{"n_experts": 96, "hidden_act": "swiglu", "moe_layers": [0, 1, 2, 3, 4, 5, 6, 7, 8, 9, 10, 11, 12], "routed_scale": 1.0, "attn_scale": 0.125, "tie_word_embeddings": false, "init_std_up": 0.0406, "init_std_down": 0.00494, "beta2": 0.99, "lr_head": 0.00598, "max_seq_len": 256}
Below are experts of layer 9 (counted from 0) of a mixture-of-experts language model. Rows are named gate (a neuron's input weights, with its number), up (a neuron's input weights, with its number) and show model dimensions 0-159. Each number is 128 + 24 x the weight over its row's rms, rounded and kept within 0 to 255. Numbers have three digits each.
Before each expert's rows: a language model's description of what the expert responds to. This comes from a sample of Wikipedia text that the model never trained on.

# expert 60
Quantities and measures. Mid-range numbers, amounts and units in prose and tables, such as 15, 17, million, km, 5,000, and dates in tables.
gate0:111124096124099153119093138100145127088119139128114131146094122105122145110124148117098107126121093122184118094107160127079152110123116148073136117130143068130107127130097157105160151094143103149157125155132119147132121056115118134134138101143122110101159139137133173125139171095103137106144118104144142110133160121113106129090101062134093161089151091129139110153106127128118109175120097110115155114104136125124136133129135102116122123138095129154110118133141190121182135115136075
up0:150154148099125153132092135151139103132122140084151089118126065090128141119126111112117154133135132158119120138115156167128090112146095120135130154175169125125120055096097155131140139086114107090117117147116109113152129145158175134126144118110164083123089156116106093127142143165096120104143118128096107125177128168085129069098162116133166140099115140185146131122097175168123152124118096152104153136096162156102138164117105130146149149193101112134172144130163114114119086121114106

# expert 58
Numbers in tables. Numbers in table cells and statistics after a pipe, such as 2, 13, 2.0, plus percent signs, dashes and times like 6:58.
gate0:172163076118136151136135085118164166136138150095140078128147174141125126153116189170090159119132141111114160106126121154128119132131147092124134129134128092186152157128128162113130139126183164147165124138109112126208131121103133089087120153114126142089129108149142127092122139126124127108188109158164136123175116149140144108156188144114124103111116145120138106152110116142102119110088192095146168118150148153146134120128145153135160126148127115127142177145106130168109124141144120
up0:094132114084115090129158116138137115103138130162118119116138178130134083074146142113100133124096117158133142109143104088159134139111116143133152135120134118100106162105182134095152107144106116103159121172105132106112120105153158146144132115165088133177129137131139122120153146084124157049123145135133162169150129122128161125117105129089151147148148159113138125123126108105122141128146126111104104143133107139095114119085123168130094152159111154107113122121109196113147132130131124

# expert 19
Place and team names. Capitalized place, institution and sports-team name parts, e.g. United, Royal, London, Luton Town, Bengals, in club and league contexts.
gate0:110121144144148107144094134108154134137144103127139098156137154170140103107170163132117166153133164134132120137130162118117143169143128138131130103099130164119125123117100143131113125119172099155159121142115157113134130162147160104171135133127128104138133133119127190158132135127152091136146146143102146098085154111144118122149127136080110100121084156129128097115141097119137201114145127125144176124159125138160088164134136129117102132151100093206120160147108119100164129129152120
up0:114112139155117145093126149132153181129118131088080178140119112129086153150165104099084142142146164093137120089135100156123130146088168113135114124114140148116060139132132132110134100104111127109146182110093166170161165122144091105169109156149130081113108140107164102155139146129122128128158122198150156159157144121154091135124154135147133106134129137131158091127148116112170124096161107133155115114166121072105163151139120125127115120125118166138115118116128168126124144179154137

# expert 17
Table and list separators. Pipes and semicolons separating cells or fields in tables, plus country and state names inside sports tables, such as |, ;, Canada.
gate0:091144146097130166144131103100147151118157135089128155154159118189109154132093136122118140130155141123083115121131171157096099114119084116144125102080127113160077189140161177139092125125164145160121143140156113136156100132127087139140175141104128099131094089165098195151159080101105122150170177150134134151118142076138121124147107086147134109145167127111130097159164111124156069101130131111096143093139124125131124133066084149123116127141130129161087136143123133142126129135124157
up0:143132181147134119121116143131093081154150101145149105070127122094163136094160151166121167106124128166110098149167134126149125121181149128119132123168054107116163110106125107158164169146145128113168145100162127099133119173162162113132115100117141135141128133143117103149114145143125151138116144105111172131087114154119097147138126126137111111089122131118120140196110107138126190127081088161154122119146146134151116089126191183107170108130175135075138144117116152168156125130142121

# expert 0
Sports table scores. Numbers, scores and word pieces inside pipe-separated sports and statistics tables, such as 2–1, 0, (3), and club-name fragments.
gate0:130145137124109112096136113139141118096125124142134117144122127133124135151161135140136099136128128131172110144131146089097108147122132134123134117142085150131138152069134088108070131144157129130142169152139167136084078172141123115157105113097148143117168159108143130117106132128157136129175126138145131081137122117159157127204147149173124142153134184112113120165175099078153130121108160141118150140127084138105088147130152068137083125108102103158127139122129116128160149097117078
up0:152098131112131129133128127124143130119152145137116152154167137149147187090093171109168122114115093130158155154103131141088117121161118138079123134148146093111118057122125130122069154108118147137137125126141137130120127147156138133175096136124125139114141134094176074123119127164152176141166127144147145118127136137138101130165141124163138109133123127130123102140114130158131129133123105095153127103110123125101086113142108100132121103133088107082086142124121123116102190167124137

# expert 54
Personal first names. Given names and their endings in lists of people, such as John, William, Robert, Daniele, Christopher, often after by, colon or pipe.
gate0:148135130130158156097114171113074130138154139113106127095137160111146168140143117140128161136121122112153129124114122108110161094146147136081129123093129129106132098117099126117118125115140133138092150127176149125129118164138105099131123161154102151125156088151139117177121123113112117139169157156109093098137146139184180134134084075122150130129121125132136117116118096143125116130123153108165151146141153135119094160110114123162115138087159126133181180107137111136126110117151076
up0:124127149114152159125134112139126104168135134119148114127149128131096146131129100103111085113101130122088141130138113173134127144167141138116159109161122112132090119132124136155146137096094114092119132140175110138112130119116158133115095128119132118147103104144158148164130135108119125125178134122183089139147136138124111130144159085115096106126122097082139088108136103145166161147151119128164145173093141129118122149128108109107131159136152130093101166138091131144091146112131086